From a checkpoint of a small mixture-of-experts model trained on Wikipedia: 21M parameters.
Below are experts of layer 2 (counted from 0) of a mixture-of-experts language model. Rows are named router (the router's row for the expert), gate (a neuron's input weights, with its number), up (a neuron's input weights, with its number), down (a neuron's output weights, with its number) and show model dimensions 0-255. Each number is 128 + 24 x the weight over its row's rms, rounded and kept within 0 to 255. Numbers have three digits each.
After each expert's rows: "comes after" lists some tokens at least twice as common just before its tokens as in all text. This comes from a sample of Wikipedia text that the model never trained on. Tokens count by the router's weight.

# expert 2
router:100137128151170150137100089119119082116091113086123165166118116099159088153148135115105164114163122129147090132098109146136118144115136143128122161120137104085117158083151123122127105154080097158184128114132092141102148153117127118124141138114111124156113152176159114130161075128127138130130110161132126157076134100108092138153105086133170069131124143159143102171101144128130123166100134113122114163159141076141175109129184093120057127165118140130140139135118119130118145128138142137137129120130114137118132153106113127204168092151154159133166098102118151128123111136144107098093140105146120140111084096099105147093118102143123135157115141158109150139135134150106117135129102108121128149099114111123124149151115122165163097112142102136139146115147154139072131116142160
gate7:158130124143137147117099116124133107127115132140181141171126086151135143151141153159105182146127129114100134127111132112136155162130144155104097170122136126126113146082121144159120125105159109101125129121124111134104137167155089124135152112103144127146144127170154138151071096095144191170125119116112117135125145079130088128155120095139160146130112145138127145106095123096112126110065117101099134137128131153119152142174161147187121155139156152139152127136139155130171071151153140143114127111150095120159136070172118134153100122115114130111128122127131174123122138186093134112139115094128133152151141138190083153091093120164108129110109128140110129138118161162139125089106150122142139147128174120135143108174094122139089079094124121095130097130143066141131112134154134
up7:155115156088097104159136122166160136112136157106105151122144119118108134118103110104148073119093138145129099084153145160088095125124111095106151134131154159112136110152130121084121173140125142131138114098108152109160122098132168133102096107144096118104078167110108115104184172152141071094153152191110112156123123161116135142108126122148077090156136136111145092126140139146112119143169119145159106133136121131168139142103116162103158155116123154126142174108156094098131120110090101103124106185120182149122137169074136136104164123144138111109132156142165118090140094100150143131159147148128102143103104157117129099160147120132120143120112145130132141130147141141111119128131144131149076121134116110154162138124156140122126176116135161174122144100147177142154132111114104
down7:120124116106106139171119142108102125106171117153062166099115101103143166156076158112115106147137153092097127119170166178115098175145157103149126119105118124139133131111174130111145106092151154117139123116128150111158165116092109171129134118143102129119132133127144135134125151107137123128104148123127117171097130094108120148155102126114082135143152089132123153118114121105134132155128121114143104128166121097108108125133114122125104113144140127071072140097129126134111122100096128098154167139129129162098174165143125167152100130134119134113164164099139109170088153152148095137111132153139183106088139111096166113130146139120114122134153140103118093133173105096093138138120154114140118132106150125189114115101142111092159131173145092120180156142104169100130101148095166
gate8:102104126167125133166151140124099099131125117112112131133126093164163101135127162121113138140134132144112118101157088149108084122159142090104156140131113153134120144135154115131124097178156144121107126090121142096145087124084119112144129132121124141125139124156144124150163122132126094047123148123113106135074120124130072131120111150148103090103091132131142065144094152074168134126123149121167140143083111119093129107143144111101064116100113150102109111153109146137115192133138131122164140114135109116157154127115127142136133143124136137124165130099060144105139137125145091081118113099113093120120112142093113132101151132143160086099127130176116108148139184119147068099128132119130136089148109121145155134151107125117115128066132149150130144120116165119104084159091125
up8:174125179070152129154081111119092153103142119128155097131097147139134152119181115132112197102134121137173111118136100121133123115098143111118128125121165118123106187154143112101123130125147153118140110115120103107126152146114117116102115131161116114083169148142103122095109164136155141134158145138130142135181122137089173118148142112111154150147163122117112148154114110173147114136111120113137128147155123080176089133123118112145155143097134084172102183138145100098145091140134144133122166121130177112073144112101132147143133129145111196119134132131119118122108130177153079176138132100082124110117132117103146139144150139158154166138167160105117146112143107110099130150118119100125137128163132146134096098120131134157166078169108137104146115127130139179154131117133138
down8:121148107123127090150138128123126108124172099096115125127143144112120114139160120129155129152110109069116141090121097161087165084117163120116116121131134110105127159119134154107154163123089156111131135113090095112145146129120144167093167154148156110120084127147123128151101118136098148147117084076107141100176153158107113147129083146125131097156107108157157106102144133135123139129087112120150161135107162157121130109163134104098127140170137119140124136107162133110160095164132109141062086133088095127101095144162149125196124106120151131099140124137118113121102135081101111125135153142133111165155091139130116109094106111110132168088093131169106165142117146098177106140090110155128070131138111100134190113152146115077117111123123110106123113135134117129110103125136116
comes after: " |", "|", ";", " in", ":", " January"

# expert 12
router:132157176130136145164113082082123119106134165122094169101066101136142159141131087074098123116155113150119100108136138173187145154132128141119130134107142076119167084129163158123140113139107115135124123133112067124109159133132152113110191143108108142137099135121116132173125128148098114112095098148137121126128134112122098135128124093123159130199110141156128136138110148149119113107118136122142119128099111098174139119159125096164105113163135147143166143115101083105124154117142151121161134123129123139129109129123098145113154119096146139131131115126157158119130119119137106101119150110149101141083130125114085154165091115107116136143083167166122140115119170173140102171155118067153130181141128118104170120131143111124156095123167123169142132101147094121155152122158137
gate4:121115107178100126082145156115146122138149112138107105121133145144131144128095109135131132150164125121146126164143108133116130132135129132115146077101139090134174147141146120148094141151159094107146110117123144104084153131097171128121175096115146162136091112167092173161156105104115157167069108159105148143133159102128127106134129119128148074162123127140044149147137134111134089130167147117155100141111137115126110111162148109119119150139090155126145145161119110088131105116103155092163116146134175173106100130136110143143179152139119123130124117114107154138144110164138113114134163161094110116135163117125147150132148125110129095148126113081103113063114109122089162172118111111173142122119115168069163124131116139101127140137105120091140129102126087157121101120158123
up4:132105105121167103140121133078114152155081138161124112154125101141094104125140136128148100102151137161056100144113128119109150128132165130150122121115151159087108142130103115119109101098137120133097119157109164144132104111160090150128103136119182130123171117139122158123083103158169143153086164136151108119099105145138179149154146148131131117081128146114195089123107133145095150115106154132085145079157162134086180159138132155095131126102129113131123121118110067133116108114135155155133123113114134106170112143121183155121135124134142119158169139114130155151135173137099118101124131085151171131125146100117134154102136128140118142157115104148126107140119111114105085144135131131101154144166088112176097116125152108156109126112166145127123119185148168114134113115125160
down4:106109131126161128117113117160146170118135144107115101151125163177121139138138150116131157119136121079178184121125105116120144136126099100140133107165135104122123113122198079118146091123141125107149131098151131182135114136132139145112121094161121150148102124160146093129130157139130072109184111105147107169164125119096140107083144129128092121191098146159109096157102122132144110133112145126122149157125108152139073120131129130168161103160156095143142152128166159121127133161148119102111131126094124100086127154154117124121069122090155176160130073134110109120120099127130090100120127097115096128100135110144123078170129127151139116098121164156152129145149194116112153106110170105139139122152070132121149150121139126142119107104107146128150124118143115147144129141153116
gate5:136135115100120151109124113130097119090158156156139164120156113148125131148133109121090073165148117121156087107109181132145129195166143120091112148121117160146151101098109164099153150122079107156149162122136099137092154143113119106096190145111131087128121126125091103081145147104120090119139136102132120144102136130133095143131112125124174146171100149121163137123141137111143108092101122152134140094101088158145117081138090121110118107147129113114137132176092113132142122165090151164117113153093115128141106116141123139109137127087172155154105111095114100108134102155125147107156127123150128156105139144162105155127139174093131129094098143124111120151101195145142122106178124141141121124146124101105132105080133130116159137124121127119158179116108143182125132089149111
up5:165153117098161135126150108140126101133116147126155128159111093139140149149133168109142120116109106162139095111182113083127125108093102144147163127158130149133116093122165156147095086113147148118112102169197155080115102110087121115141113105118151126109138155153132095159134147148158141165124116137145101113096138107142122059119153143092113123126140153090148113103121086144192142138095126119124102116135140080140153125121107091099083100103126120151099171150113143119136142128139116121144139101145169155134094173092149132142151131110098108052135161105127147141136144065170091134104160126104122129159139133138143109156144104139141159152179150124122123102161094145152115123149098124115105090112129130104142144152153095085093134122121132117120121120145116151127115125151123
down5:098106112098128103106119165132153133133132115133144118149145137163091156131150142142086209112110127112099143143119156129146126156144165145109127126096159145169121154147117074089121129107178140142112143108131143110166129102165095126165105137155144096153135142083171131147139137111162124129132143068128152133165140138168180117139135167092148122135088149119099131134147089104137128122153145165044169141118111098093150110114092179087141142093116122145104121127129092114136132139102158126139143129147142099122110122141114146139094154121140184136132135106131143131097135142122169134157116143144135095096124174085139147129157127127179115118147116117148099114093123142107129129111140122125125111146112163116115142118170169163140140158099131094119134131127130136141087195111153
comes after: ".", " of", ",", " in", " the", " and"

# expert 1
router:138128132166141167162101133136111112140128133098151155150151089079170144133136154101091129110138131138144106097131110160175120139128138089156111155107164115102141106103158153123150099143124119145143106144141129160096130145134136101095111125114112094156111166147147162171142106146116152109093098163151127164122133116115102137157080090155159114149128146131165110133120154159107094158120140096118095139134109119144162096130164116146106128142106126156133139145128127108107120117154151167154135089123103160116154159114096174174141087112150150171163086097152148091122096132157135092084152128153110159102102099091115125127092111081096148133103133123109160151152151163129117162123116100148137148118123090123132149137099081150170121105164095147138116101136104136107169088146153
gate7:126103144114111144138143171162116133135144137123126129177114114128102137133147133132129124133152132141141130159075120152122080134135100111085128159096180094150110148146146144140115122127131143133170124157124133099143145130114130160122148152090134157116125176105144083166154150098092135129151161166135108176111125131105116108142129095083171150099180110126132129142133135159141060131151138139132109097152135166176128130157104112159105172107123118125108169132139099127121109102113164144111168129115088143106148136120139146172123149163145118108113159087103159170169135125176143138155116152128138148129142115109123135118174109083130097159113146141102168135103123137104151142097187143117134126143116094127078105116102113122096102114097104151120104127072127127162107125193116
up7:103116130106154163135118142153131146128136120133138153153103087142137156128141161145148121136103110119114119119144082116114095154120112174125163088154088189163155161137102135139109088160122114133147099136134123107136139128167132116137122149150132142149130141178117100113112152181158101140085143138110122157115121128115099123113131155126138134133113120139115136144125114093130132164128103132094098137163158153088131082106062139094145151141128135122086113151100093152105083148219131129128181109128102153140113099128125118151114157128169121111156101133156098105142108080141113112112132134113102122131163127142146155142163130114140087066095122110157117137170120147133125120118143162120113126070137158091131110121114087123188124136120115114108117090115123152163106070111150
down7:187080142071137122110099140180152152100118159155119135138120169127147141130123116110153120137117129112074106099105138113112127134091130128165082122112179140065137104167120146099140113133128124130142133097136105100162117153140177126135071134196148144138130087195117138109138101104131102136113134143142158149130144155110151152117132103145118160124114127094131171145125155168070140125147117123108149132120150122112139070105137144153107136116146151155163098146140146123175113124132156097133131099136112083169174141120162172138122128102132099108156139146121164133122120124126142161174172129135149166101149157113130122123109116132135147131124137140172142098121112154142126145145136146130103115164130132131107117135176159142146138145139097168123099127165105096118138135087172
gate8:155126154122134117134095108105122136122127121167164126114124106123124142128101142141144117109181142158119132176157120171134123109111112121093138124131115146136155138112164108132144089105184126154159115157157125150108158157135128184136140123111095118086098124122137106120149113113109122114125150081134149147107129103136128142189126084157133135122172172137099084125133197117116143130120152141123128121116122108124134100136104126148101149143090127103134148130153100162087114113164135143123155101114158134124145133148092144145151143163147127150173107138170171184189167171175116133150153109117146141142130171110161131131094186114113145110176127121117107104115115135138103095074142157130171131164163160162126144112147121142099146119107094148153120115089126103145132105168159
up8:120163144170121130154179125129134107124140141099134087126108156099142130141132105138146076134088119104088100130140142083095142136144129168114175115119139129138170155107115153121072168152048141110090165096123102107121137093117115131104133195126176140134126181135156158121108153125105130118136119163120119132158111127137158125111118144148123137093133087123187100132131157144138109124154134112143135152128116167148119118134068097141109081093131118150112130070122133114172129148116109101132149116104111117142127148129170131124141101110112130126109127135152088113126115112142105108129151152143114138089153140117106126143138109182151126118121145088115112150159115162102090165137115124141127155111072076137151135118075105115112134127117135159102124130111126147082109169090109
down8:108133124125134163108146096109119111117105157112117086131095123117128111140192133134129196128114150161139142121113132115162134115109097084181133110138118107112102108134124138115119088141130142162112142120118129108125120140097116118149080124124132132153090088111132185124079120127139120169123104112128131142141152140140104133137130111120121135192149167141082144105160114127140135154075149124135140132148098093122135137109149116151124143159115152157162140135117087108153150095135131162139098126146140112145121137151140128095147081101139178126106170098157109098137106144092164112089103128145140112158126060141130123115094097215144130149122099127120129062102122094128096123096156132148149142151174086107117165111119117119124086114161124131121172112122115146174139157123136
comes after: " ", "–", " of", " |\n", "1", "20"

# expert 8
router:111208051061086072093106103218199134085045129123067072160069119170103170068164075177199138146129156128127158118112098137155128137088144116166138113130126110104125129131131100079145104132106135128133114129132122171142196137129136107128151129104123102123130110134151179134110110137128121121113115151140119148142142135120107136119122103146128117123096132140134115134119130156132132151113132139138132136137114121147131127134116132127119114142119124130163156148129128095109162116133150139101117131104136145121146116127122151128167131110142121120126118133137126119097116106138110124120114119120111151111136106123116117139129116098133141154131137130135141134152148121127113145096096109154121117137110112092115123146112133133131129120123114136138141098137108152206135122123148
gate4:158140168151147114137180178131119105118105141103116092150097125133119142177153126159136149089092122135134151120119113142154097114103135124125188125128138129087127099161140098082166096114106142131092119111121111120108104130175132105107108120119153143116158113164111163115138132153122143172133104143154093086137135140136133094118139099121095116156089155111129165144121146106129144119061138083121145080132146130122134120096123148106135168106143178167139094134140133102102107165118166097119158103146131111106186122162194127103154131152161134114106155108112141101109134074144106116146207106154146167158134129154104117133130113134135112124136146123108123170157101123107094137124104134157113143124112138149144167126132115128152129124136139087115189129145081117126125131142131
up4:125118111119096143125093121185152150146129125147093127163165163124147169144119152110111108123110124150120117146127123142126100132142104124124149131078075127102166103094150096116127130152129132107153133175141090124131120138111148128184128156123154146136074101087133150158097200111119158148148124091117099156135139154114133122139154141120132096127138141117172103137134152079145162122157153044104175116131126121142137171138105111119136076120136147117183153113142124193140128111106084156173124127144187164138168176099142099127154089114078143122125136140111124113111115089129154105155128121139089123125087153135131138155125156160134132130128131134135109138113126123138127117125141106099120152158103141140135160130147141123109063127107103136128135105125119152167130103121155
down4:123111126141155147115131127155131126139134089099158119148118161135089126143160101090122128150133139146118145125127150095112144130112186112132154107137150158138127160175158163138147110122154121182120155112156102123130110124186143145142156099085120137122131106124135133117160089142114135115119155124102145101141107142123132145177107145131090113100082151132106102135137132157083123113125121156145101142162126133122105076110109160095143144131133164130099138094113114046104109129172138140123130152120082107139106141153097135134119080132141139095108129132119165074149130145146150094100142147159150141121142114094147125109119126104109161117119094082124129099152100107157087107126129125152123059134119139102119128136124134069188117108121187138144103129141133137087149192101166
gate5:163149089143123118179147156130163125140156129170137103191132115132123145120170137171131152110087172140122127127078135118153138117139126137140103109100111123121116118111119084137112113187098116172118109123096121154071155116128137119112117160125129147146140095133135117095134131153136142107112080149143104145144115118112126120098094141162153118122126171115133119103108123162133129155078130130082150103178126161093136107110134118089118120111152126146112148133160139105121140133123157140120161084114139102102145091156131076092141141121119118157104135128091144108088145089140084129089175138105139168093139150146135086138130103127132144163117106091172146184144135123136140152181101122177156102130085146139126115110142139136099122118119103115128152145173125138152167141184120
up5:114127146105120132092109131154112141147091093109146132034117140126132132113113107096133095136166097106122131120156090152103118114137135117123149148178145142123137089158115152134109139077138147100139114129138117129152143126114123099132140083127141078118123166157118132173121112106114151124136189104115161131117145150145124130150128117105126110150137094111134103179138105093127136122178128122168102132080134108186121133140119137166134099132115150136149107134108109137160132114123115123119081130153127149148159164085116167171110093127150137110169120131162129146154077139133155108121078118123100096160110113058108166096122157105121124119139139156118109088139131132101110093088160115106119119148146127112139142138135131118152124150128150128125072097086108115080125099069154
down5:105138156125140120121131077118106116145118121124141119171094147085099128087081117132101076154100131137113162138111131127178083138147084121120159138109146149106152106096136124131101117140179150087115132161116134127113126099160154157154164151115166135146139095116112140137143125111154125152160168159103165163106118169149123162095123147101127180105095130132138143124101131057146128124149131127142134132118119152112139127124138121147121136113096121121107100153099119163106117158095130168139102147101153082189126107160145113125134135127096115068162113125131148085150126149097115143146092162130119096133121129136152120084141148106126169080157097111138110127141080098088159113110110164101103108130148137142101082137164112148120124090134116147134157104150167111124125124088120
comes after: " the", "-", " a", " and", "|", "=="

# expert 0
router:092123160146110165121165139134135092208158117129151137131173087089145141069146163105115132124177123150147133086175096108127138151130119123108094156116152115109134137094131151089139116098091087122121085195133086169097181151179150141134189099096133112164110156126142157132164133122109155101122122147131112134118162111121120151123090121147152098132120140171149144119103108138102127122127140099125110137128104105137133129156162094139104126151095133136138115138181081115071138095148144131123119102110086127108137145120120117098123113082146114140133119155194154089120129098135157105116143134162122144097133112148121159115129135107112143153107147159123161147101127149124121138098136122168129136160130137118148136137126116129151130128127120120145108138153123132150171116175150
gate6:161144106143129128086129110096147082138110137138126130158177124118129155070125155107134147132123149148142136084124140143132117132145130155139120133148119158092137142132164089084132116180138104103183120156150154130134134120136163122151146088127138136128139160105154135140086114090107125115116101089110103120136111124137077152163146085117169138121097115141123164107094174103120113127132132142131137152132130148153121111142124170165152123182099136153144152150132110120133105145149089138097129088152110132085131092208161153122162133125088144181118135131133131156133164138151129117113109129114126116169137126130083124132123115154145083182198150103095152126131116130113157114095184137121127144126131170110128124143102116085124117119170096144123140119146131100149184106152146
up6:117137123101136103157120135124129108039125162089169129142151174103122147152118113117130136127107103132134142154118142133147099140112143123129121099129134124128130116154089136103115134088084145125141126149130129063133129128136186095146103136130087114187112098150134120096062164182133146118155151124116161113112104112132157134164138119106144150157136129115111140106121098154166133168078130131119157119149162142149135131120084119094093117138155120153105157075164114098111144154103134141107126137139098164127128126117074145136078148152148107096136127140092128101131137130122121146120089132141105145126141111109130134126147110112134104152103179148125122124145092098137153168164075112159123134171178079137112156156172151098113114136108102111157151093128120156136119149161111
down6:127202131160171167126131113132154140135114106125089089161170125091095114121146112117133115143131143134159143175154136170094096184098112154165207144163128122116103142104113136148146114124119144107127140144127115156157109139124129130154112125144163110134130128119151124142108129119094132136126150154127159132160162118095139121148095138153117145117142144106133103102124100109133113108149162146148161133126137130148133093132135096116164123127172139112151133128125105134090114141080183078121095152105088104140124149123091151101131135097130134111133139070132161088131134108132105133105145116134097129139144102152125174152121139155152139161098099182063134157130115170104131095138116172134147106112136134158127084126134117139123135158121140147093071103112180154128146085091135
gate7:106138117164129168105112092149145125195119139115105134078119106110149135134150125148101162135142109155157152073119121114113069119110152135143152134124095096111095106169148123134140104113145093129132101122141101141101137113136149130184163127118101122120167094154120108139156143175121121159154180135104147117136129112101121155137118115153123121117162136114119121116111128091130140131049115116127100128100121168130123138139137133181134126111130123144141115164132163174125135157170155139131159114148106078131140115089122126133143103129143126114128139124114126153129140100160187112123097099143116115139173174129148146138133136090158163188136096145155115144112158141071126143137103138104132163121109128079137119131159114139142153171093096114120133127071128122183137122105184
up7:125132158131130129158109153154109142130141195139171126110132163059092132117172163152133125101110151125122090134129120078120165123072139111085101146110140126105147128121108126122146142131130109133132123192082120151122128160107124081136131133110091164128149165107109127142140171152143132142158157097139153103151160144125135137100092117156164138106081159147105155097155109147107116148157174131126126105113143133124089121148141140124113095165112111163099158141087189105103123140096139152098139125185098102148126092114136092139091114164123137122115103110150106133133120141105135105150126124113145109126129129176153134087146094181110138128149151152140116119148084162121176146126148115124100152128108102103110092124142157167147136144119112111122141110130124129093156131073122
down7:114125136174153103143112135113113156129132147148168138150117084139086140111114086098123112112109110148148093130138085114179155079144127139125152129125103162143128154121149136136117136131083151132126132121114100148093143112166104083117156175100133106116069078114165124136153111120143144149111095121117111132149142114120111151143134081108139152143182154103150127149121092106167096148129112147135105144094136109149132128159104091144112153133103130138187135139148110105133135108145123113101168115108159137125108138137115120081194129172159135104132079140191136124129149131164149124111136140098162137126102115119152105104136128084169128111153138137166183117103116104092139152089150100107153117083163129150120116105122149119112116124109112139156112132102133071122127142189121
comes after: "\n", " |\n", ")\n", "0", "1", ")"

# expert 13
router:084167154137136139102178147111119089196142172092119207142175094067184076123136134149135097093089161166125125118128086157182141130102144137197110148095142123122142125110153117128167092188117104131123126148157150124116102154125159103106139146089121102118090113141129144141134128132144139124110121136129100165129119120100099149141108126155134103140144153127131133153100154140099110125096150127142104137108123127143139105164115120152114120103113151126127131121158099108115133119132134136171122104127118137099134138112107145194151125093131150149147118086165125105112123187131136127125178120134135158138092118107125105127108095126143114149150132115100122142179126140131110149068106123141146145093108098120138147127131109165100128135151107103120117164126106112119128107144156
gate7:145115128144095110117147125112094106164119142159154159137115122134122085111099142139116098117129100106097110130132125135148156122153119126152085145122112112133142160149150117119160106162129130111125146093117155112099082140150136116111093093092155134117120110084071132126078115134094101131149109114182120153154136160085056146143105147142142124120131118140137094150107120151124083137078134120096166134162158140121155167118085151093153117087101107127093140115113096103113129091118107110169162111110140123110139130128132131108125079097121126148163112150108121128128113117147102133121213093115150125153121122118114109118104114117130155115156130136083092146132127080134135138137110123116141132094071116158150112134136102180114096105104115172089115094091074121123157123130162
up7:127080134160086136150111160130127138151146143084143112121119103094109122126148103149106089110123107156068098115130102149125170104145106133138127117089093107162122177100141163110135119128147147095160112133164139102156109137186109164154148101118132099124169105126096124135154128146149148105135098113125131164136110169154117157157136082120131109134080137116113154120129127122161128118107085126096173188115124141133138136114098157136160098117159133133098115143132177128189122120116113165158130124165190122151124101129140120129141127109121128118136100114138101077119066114107130116105134154123155179172096103107108133118135122167156160101117127163118139128150086131135122113146120134105128154090108132134102120128125145142110056080128104127124131130138128097148145107116082
down7:164133127103092105115152139151142149095144139094141126093126101109068120172106124122159113092125082127121130156140131106154096147184085173131147210151126105124138152101112071154123094126148118107124084113110127135148113132077116101146172115148133145113143130097165133119106109113179106092114132116141162115117141119091136154153141131122097132134121071163063153164112143124130155147114119131162151119124128139146139093183143136158123149161142103136132085129130127148136172140115093123160126126124132160145134118140101155104144124154112165155130121107110143111122106098135094150174131115120142087185134117058110135109141136112086098106129126113139100138141145125130126089110114092108117123133122185116115104109114133119130073117137121097127127146106104113128126157131124
gate8:112103130113129100120156182131116152145159152162188121136113112105161125161117174087125095122121131091124113147125083082105150121142129131169151121130162138088120143122139115104147118148126123153110126135093123130129165098085132112134175121115103119087113120092145116144146097115134121163156142132158086153133138164111124111116140129141168100122135115126147127114096107116153099140130119137120098151140094124093086141141109126176114127104146133136106093119107161107104183159127144122154181092109109159157159156117093085120127129136168149091134072130156118149090141151134123113145104105144155109139133149153111121149142128082119111126111144170153149111182102136130114148155123130073148192137105135149095173160130111146119117139125157144139094106198150140158118113152149
up8:122121117109167166109100099138159141069131142147133122105094089144149155092130068117124149103151101125092111109115185092131131184119129121129146131128106129110144137129120156129094141108140092130135119112111118149160145132159137115111122115117104129141120127098089113148116131114132148127113151096135129123137102163145109127124108108155084104142076131123140159043137128113134156145128104087113138104133138103125164107116139089149109102137051118152107136138162039141143133135098140129136100143143134088104130103141106120128088109129131110135145146117134116134099085108135142127102144116122078072078117117125101125080100141122129132056122114086131128128111148106126120107115134116147142047147131152134148111085131147104142111112124143124138132087109157147126087143140132
down8:147156135122125124114129135116144131139104115137098118142137114114123099124143092148131139147118159132066111139104115151159175116117153102122128123109175180152124122117086112080123133149087102132090104170130096084099179114175144115149148145105116110104154121153141108119112154104106141125122139117105107094141135173130116127125138144149093143154098119134141116133139131122107148125102137120115095146144121158141130155113154160091140134116107158124168107110100111143110116108139114175120092119165097167099167129147135138102094121088120113108161093120098131087092158114140174148139103113141150132111151158108120152128115158104098072141105096178162118125062126150136147129099167129109133141085148147142119106125135139114131095098153148135161154120117158087203147136140195
comes after: " ", "20", "19", "–", ".", "18"